config.toml
d_expert = 144
moe_layers = [1, 2, 3, 4, 5, 6, 7, 8, 9, 10, 11, 12, 13]
routed_scale = 10.8
balance_bias = true
beta1 = 0.95
seq_len = 1024
Below are experts of layer 7 (counted from 0) of a mixture-of-experts language model. Rows are named router (the router's row for the expert), gate (a neuron's input weights, with its number), up (a neuron's input weights, with its number) and show model dimensions 0-159. Each number is 128 + 24 x the weight over its row's rms, rounded and kept within 0 to 255. Numbers have three digits each.
Before each expert's rows: "mostly gets" lists some tokens that are sent to it at least half of the time. This comes from a sample of Wikipedia text that the model never trained on.

# expert 41
mostly gets: "=", "===", "|", "==", "====", " List"
router:102098179145101144145157129103168135124098084114086163154083147133100121119124149160112121154121153149090113118157118111147108172088126156109147143128143102091111114127092153096114155122156137100121112171163073142115131122066155111091145114095132093111112142110143148145121089155161119122109123096159099143150135143149130135099146094153127109112131151159157117118140130145102119154145107105139138154084145102099144156149160163143138168090130096110170117140128148144124142153109110
gate0:128105180161140089156144114088127151114088136121107134162082118141173086120138136106135144185113104140132130104099124146130136098101122144171132148128102126141159136117076145111138170097115147092176094158111126139131102120095117126104147126084099091120152104135116129143133108145110124116108152100144087163125143137145132073127128085125132147112097132115132129156061163143122113161148113107136140110091101107108119169088126151124133136134139157171111153137121142127154114099078136
up0:164145104127114112098122147130121150109103114115142128130150112112151153101108113106094122186115114116127142122094120137116146145109171121093101141132149153133123119109123150114108097158132172155098125138117130082146116146101162144133181133153165133102122083112146129107123100165091156105132128124134121129123103071150145072148141110113138137135138173124121160150087143124111123177093122166127150141116126164121153187208136183162104119095104121110133124130128112134165101154125113
gate1:169119142125138102153106169066144118146133108112130082127146166118109088118111124134177088105126121144160140124140080141117149181176153140112171120141134157168079099153099125114130169117121142103124150131124126101161162144135104097115159138126123157134151137117119170101075181118132141087124114131140103130124091142176130083117121136135132119113092119118136109126161143134116144125113174170109133085140118133146123163154128174123129117149139150120149120170118134121093130129166146
up1:134121149153110091131131094139099140150087166161151089104129138136151130122161128100143161124118144113134100129134161149119119130099097152123113129122157130129151153125075137137165143069119141112138114114122124123146110080105166152101141133106104170134153151107111129161148111153088116137128102140132125156156126166125152146115101123144091098091143123114172116156174100145095158111148057106126137126193142131113097114115174104166136139148135105091113126158149135082113102105156143
gate2:145081107140108105121091141136120088111074106128136139124105137113135106138121137153165145130123098135137145158131135165124110099212149123137106164151183102152134087154141132134099124150131139149105083107138116076132117126108139106115152093089139125133158095124129132138144117133151146123153111148108150144143123158112110146136095171100130139116122183114134144116152104108158075126149125090070106136176123129101128103131129133142116131103185091116170156140166118113083130136143135
up2:147118133139123120147148106128129152080118100134172112170125112169138187091134102157176163162139082114125158100123129130120134141075160121171168137158126078165095074119119147118107133112105124115110098143152137134132118118125114161169128127142147152168130126130099117093131151112114144134091184156123161142110121139097146180153125121129117134154098125147137135177150119120075153130141150153132119080154136126117099099131101170123136153125127112128135071122135110104123138116142150
gate3:157106114138138097188158112138141168142145120117075124157155149114143131137119176150094181138107112160107162115132111180159141152142131148142115087145115164123173111159159144162135140110117114107132137121108101147110125118130117168075113111121116154094126149100135116089098131131126124092081109131168136124128131107113097093096111142119126123084107106119138146121146116137121094159163125141168153140149082152110125155106104155120128114101122078153126174151106183112124106147123123
up3:082122155134077161147083084140119144112109121152108117117111141094143137152115113117130107109176139115201126110120144168132147141143125113101130162140127125148090104135106150125110113098154134132140115138112174096154146177132107088153155181153118106119126162114147169140171145128137145169116128166112100128111137119125091129153145153124105098132134141106139098140133110177129130113124116122086133120133109083165120116132164083150124122132122128137108141103146041139138100113154143
gate4:115095118172225128092122157137113120165145134158110103117107160096141107109110142141138127149099143127113131114096076136116136136167136129163135116093095097085124083147119135110131124132117152144065141123140127160135089140119120132111149108130137105095160149145123111129135125160100123142122165137126157126104175151148113114156175130167115104117125130106123136140121126122183131112127146152178146120104135070157132141156113139147161135112149173158105124089124164141125088118100120
up4:105161123094091142140159127092194138141114182115102168151114093169141178159166124156136138153141152158135130107127169125145117146127125117164113120139120130149105165132148145153145140100139109126200144124117152100159138121094148167206120134141108121130104130149114135118137088105093118131139133127080140139151097094121143128127100105127154158122145131148141107119135105138081089115153110129088084109155143105112117113126145113121073105135153108116138124119100149133159108135146140
gate5:135163146152145122103123117109125076132103080122090140116129141137151145126103140122152151117127139156165155153164098142113126123180114141111169133135098128151121159120106117167146143128122186084117143148173095143142145127116128129107128117123139110127121161128104119149128114192105102116157155117133142132146106189072118098120137076133098127132168120122123174159126138149146127089125093115153094134124136143090128092084131094153145166139138121136110119110129119193125125117178087
up5:139107080144133114157108137128096107156100113113147116125135127137165145132105171077108134140086110123108115104089107139126140156105136090150131120179116119063114125117136111149139147161138125119117139094127127130099132117165138125094106132147071135134132108083092142132123163176113154140137112159168126113133124135093131119125130085101113120128105115126153098107164151131096188060109152099112119087114108126097135142150130113116102153133114188136134189099135128108125152105108140
gate6:121120145138078133146104161102095107148167098116115135131088154170140105124086157141100164113120102124143158133114107108111096149110143124098114124119122112101114103149112153170091121102132156124090159118148119161113161088133141081108148152140104096142170135145134180115148104161133137136155145177117123118129111127160103112147169115116119102150125146182117119118119091126087123113133147158131130094072131137159096138141128112116147166138128076104114105134144132101143132076133188
up6:114111110119124099138131130181153159160124111136163105126139120170115149157134167096119171121134108176154129117171134149117165119158101140131165152134127151139117145090130117134123127088144121070119089120150156129127095130119104122147149118100131145166103127127167102135151099175138112136113136097113130102115131104099126121149135203089114170093145092189120125119116140113135160119106085137091117124120122123130102101097133148137162113157105125090152168090138174164116122116146127
gate7:118133160126125094131098111101117091117119107128104110153111132112079117143104123148092122142104106148121089093132147122097110140139138160166131125098122119104168118155160097135099189100114144164140139113147142105149135125109170122162103093100148168159133144124144133181120124099116140124091148154088122155150076157144129126105083115123138138132118138140132121134143117104103112165175153113136115147101172106104128140129125102100122123162130135060121134098122099172100172185111127
up7:113127125145140115126149157119116118092122111121096138124092123139080128175160121159128154134089121098147128090127148095117156114144120177136128161148113121172125114151130146148153090153137103157138148152156107133161171074132142116080131086143170119096138083141127135125124136117090128124104125120130126151115123125082134120191144155146125087161186110126159151125087103154168127156101131153129078162123122142134096118123115147128115133120115105154125116132160153142161123103189097
gate8:129161144154115139123143165068123161162131111125108124166100075126109139119124123077166165151144091121098163100108157113095149087146108134143097100076137166147147123132088126098129134140122130133091110106127094085136107156119161110164123094141133107135134125118163129120148134146143114128127144182133146160123136131074134111136163162117100176153124140083140119100134137142123138115114173128066126108075134105141159116133096132131117117118112150143103122086124108091138130130151113
up8:146138133147136148139160118107174120114133120126117099164115118101149130101130149103144140153124091111082160141104132159123129113132127157105114119091167112125140113129135093125129144144118084164161155102115121120121101152120122158148132090159126128142099143134177147128173123147129085142148100115136145142112134146081135162128140148125120145122121122124096140062126133117085057102130151078079111148066090113120128128154103139153139117134130137097109110174106088138127135103158058
gate9:122154098160136150131122127132140101137150109154122142121101144142134106135121128102162147121107144155137150103140105121155155192170138142181164145145138120143131126150127149166154143124141158106125106121097157125176157141106123101123134083083166164125122121155113147161150100170157140100101111117122094122071114157144119116135121090122133126088095136135190109127084100151105094140139114135098091164121096100121135135137097140130146146169158183124119148078141153129091125148113109
up9:155202117112085139124109131146105107111131101099111135121102105116148092094141130131126145091122149169146136143144127085141093174142080129165092127160157136117153120112122146114131156141152120139118141153153120105124130115128092140134125129112127142132133170114159165127092124099183140113141106113123097109089162125120116147111148105094106138064124155169125089128137128111154169135163111156161129120117181122172104086107127114097097099154113142120081154131166147140148108123129146
gate10:133118125133095103099135160143150099145061083129091133138110123097107157175124107159146153133116145122114097124127125127111130113133115131122133106152132135116083120144133161132133148048136122137097128118166091116118110129124114114125106089137115124110121120130151108171182131142120116123153119130078130099112094119107135112144094114132107164072101139129104141112082183137126141116171126117124092112141145130147169104096112108108162162137111123098111156128123175151123178177082117
up10:136133101139170149121172096102160098126086133141155135122134137094129104131102204141150109128127133150103134104146123135144150187130129142159065130157087118093107071106147094068102097110111122163149107119086164099133131110096113119097099112176115120147106156148131133114104128140136097106141135137167146145124118151175133129157168109137133145114104112131132105113120129111122134128140138106147132156141107159103137093115103097139131163121150150121093141121102116086142112164107158
gate11:081171122085092118157131108147123151139126148077150126161147136117100110113136088142106114131131124097122133121132149194141117148129129158129118144142156133069132094104170132113126133100116130126083118107129091131123112080169108137084139105120094117121113115144127139077133127086097124147146127133145126139095122169130189150108113133086115101093114142103129099095141151134129092160100163131119110128115143146165154120146102096137107086112149144104176113136134145102161142111143180
up11:077140142091129109152112152146118151145108135106127136171145092129106128129124060129114147147111109114116173120130139189137112136135100143111137153123138110089117121123099102109140134136132136131052151142154108097122101081150133160067127115129096116120114112129128137092124143071129128132176104112128135119097118116130176130116147111095124078068102132109123129140128118134124104156129136140110114143126144128123158113149096084124093094093152138128163096118113137123174181086131146
gate12:111138157172105137108130136127128139169139136123127193106162142116133118124096134113139093134113120120169082149082122180163134109132138153116095103140108167139157106135113137136176093123122144112149123097107107110111107090060130113139167116091133159103138138106125130193126133126084107121083127133130097102094127117117049166109136127093142129110130114102088126152131135113107158136133106133114104131126145103166165114124133101110083145112155157120106132110146141155132132144116099
up12:144113160130108125098157152122139154163154148129120170129137126108090108105112145119130103127114122110147108130130110137144131101134145122126122102117135130142150111141123140129169091107158137091146144129125085128175122073044114138146135141106088163080125109128100116190126156143113110099092124128136118115089138118151091194143133111132105116105106111122103127160143111115101139160114086148106089139112126115146173121149109072098128108072129153140137121099127120165139170153135096
gate13:099114139151126078083100088132155075159137125157082096130140106105150111185163094125108150109107146145105137146168122173120131168118153122155141142119113124120139122098150148135123150094116138147118155121129125109127139149123105162129190122107122130079168077115145134127132130116165151130139127119173082157093136122134123118117107124114120130121087122126115122107136141129104118139101133180128156094118122099081119120152126165124097133150171147146106075119139075150120093091124121
up13:100132116114081113126127126121136087160136130136178148168124125141169133147130134126061156088140132104133140120140109106084135172138120158145116117120124107152150108134120105135095105159182137167179115149133118150096155138112136119121137146127130102150123138107142103188141150142115123141129156113146103102123120152137109099109139097123093123142121139075144113144109128136134105157071143116112167141162173105134112145142136105100139135171138153135115152120113085125108166128084211
gate14:104101116135129133117168180152118117153098133151090129178157129133062160121135158136132149132070136130120127133152095164092130134136190115128133099118145115147095117116109145145128119076126123119110183100108116123143134110105184161111139106179125130146123144103125124135133102112158091125152098150176135131145166104172154156127095164152134133113047121112137128117124121122131128125116119100135109158187123151117128133117128143139133165126148108109123131147121163121136110168139159
up14:101111145114102148097161126091107091139113108127133155135159117127133137135085116140158093100076132105112098113176130092081166107095143117132140147174121129135120127104078120126108142115157182099142160122091130125155138125115156140117129115139150140146137153141138118159115129101148123157108158185146121111132117066164131144149179165176153121104092117164098151135130097160167136145112122139122140148149140107153125110131144120126150138128134153116119128149147103166112161179168094
gate15:137116169121140131105087076087135112139130084149160129121155127154087136134109131137168039061141121106113097127132118147110102130157120104077141122097105145132185118131136080106162129104112110112133155099115108110170130177133146169131124097121115116123145143134129101144125082110135173100109112139157166124127155129145103091140168087124127152121141111127119104140145139121113111120137155089132150140148131154102113112157120145163108131127127138124150128128125126157107156098109175
up15:163142105103137120101128089125133171149126107111089183143156130101130108096140126138146105062095128124129143173098125121104163105140099137102101122094095168141121142116127076087126165080105132155112134154135075117091125103096130131141171129158155123160093141120153145098102160136119127130111113158138117093123143146119124136132131134173140143170128161150111132099106132073122127134122135083123110149162126193137116120153124140084135135132137130124147112127166097090118130119145100
gate16:091105114141130101133134183146084122144119121080144072124113148117123136112189097143142150120160142138092138123131131101135135128101113100104125121179134135056106141096075090131149134112102102118128105129120185115130135123163117140105162086153155134120144107118127126126148095156097123124132082116107123126101116150103131139114129147150157109136098122088098138112148106170126138048110126138149062095112117138113122139118129092129116133130102119102102155128130139139108138124108093
up16:142128107146149143149142052082130106178105174166142163160101134139121119119088110122159114127093170090185104157156114124103131147151173124133124123093136132157144084140169140133074138155123156081110143103128125132151083148165147138127086172124147154155115148143110112136074123118163077125128164140160127138166148141150148087138132119133135133099138118123101123120137142092137128142152132139123119159149116115137110115134154118108150125144156128144155116116155112127133137145158159
gate17:097150111112128119101130115157102105106128139162127111142143137156141116116137132175149085108108131160101132120082141094123116155093149153127093169158134141102103158122106144130105116080111120088132196145124094096130097160101130159115124133118135130166132109133114207085114086105145131142149117155101139120081131132116160119120151142142110113111126153155090105115139078077132151113117076127142146110146097129126161135113129130104127149192096105118141100139122118156113121115109108
up17:141156131134151140117111136123150105093150120189128140155141175095124145141112138151101116140094125186082133132140156112104092157171138129146149132108159129105152151124135164093094112137095138140102169153095083135165145137136119149123121127126160116141143136150116172129124088129150119116154132137112113139125155167143135124084180090107080188128155118165090128120135091134116127134119105160104149144095132088157133139119111118128114084110090141096132131126133126123074111114088159
gate18:189137163142097086130143119104146095153124096123124171098160142088136152086123144136135147121123147125159145080150113158148164152147096163118149122131131127141125147161141108133162116107068161110157132116156102136114134130116133147128158126140111120082101154078108124119160129123143134124113067129127128164172122139125079139106107129120205104119110132164146092145131157117129132136088156099158087117125142163120116156114133110103132173157128136146129103134130135156134143172132115
up18:172119148165085094124104082121070138123134137141151110144118178121101131157135123127161145131136149121096141127131078160067104125130168118099129128105106125104125105161110164121118134151168122145119111113103090109130140131135109077162148154112108161143125162118155148110102130127131144125086125097109150158123119178124123156134128147088150099137092151122144117102194102146120105148114119122117135161173131125148122124137144153129160125137171156121155172088146120093143115094167129
gate19:089161140158154138092138129128122110159135171108165096149116109142118180109124141152146156122131136142145108104145135172110117142108140127082093134111131122145180138126189150137097164116107139113079135146097126091159129122087132137106115103154129133130102128135133159107128099126112094143097122117149120115118186138113104130105122082148122130115119147115131135119103135158130147130161127087117111137111108112128119174123096102171119164114133102155123107080138135197146208117112102
up19:137131169094123139077149120144112136141129117139107156174136121148117150127138123158140121118143099124137168104208115143107093100146105159094135119112116184125158150111106113113152122142146134157127129085131138143171087104118135150118146137137113141116131103131109124133091114075099075130136113170121136107124139132183141123129100166158088123169095131139158091157128136119140137102137078093133088133144180141129131127128155154118103118119148126130114131119118144175097159114088077
gate20:144116187165128148132070053149153154134152136131096121138131150168157129146130136093132156122137128106091162139134111115128136093130109121096111107131141146171125136130099116125122152081109137099158114122176122144193116139136136102108155114125142091102152139175126097141121123124110148105126131144131137125132173151102144125112118100112160105124102153156139129110120102199120120122163116152136098122101105117169131147121109138119100139130155154153183106087092135157154116093106099
up20:101143114149147079165119108113128110126094096144105106140185131108106118151138136121148114127090137143143147171134149122097149110111090130162138136170121110154133088073109167129141101133153144083127109164121122145094095157144097102151121144110138123137125132114138114159162113120096189117115136101140097128110130107094123149127192122118127150085155095127126166152164147133135114138134114174138139110156147074117099122102140108097154133120177113124166144132142134148146085142082115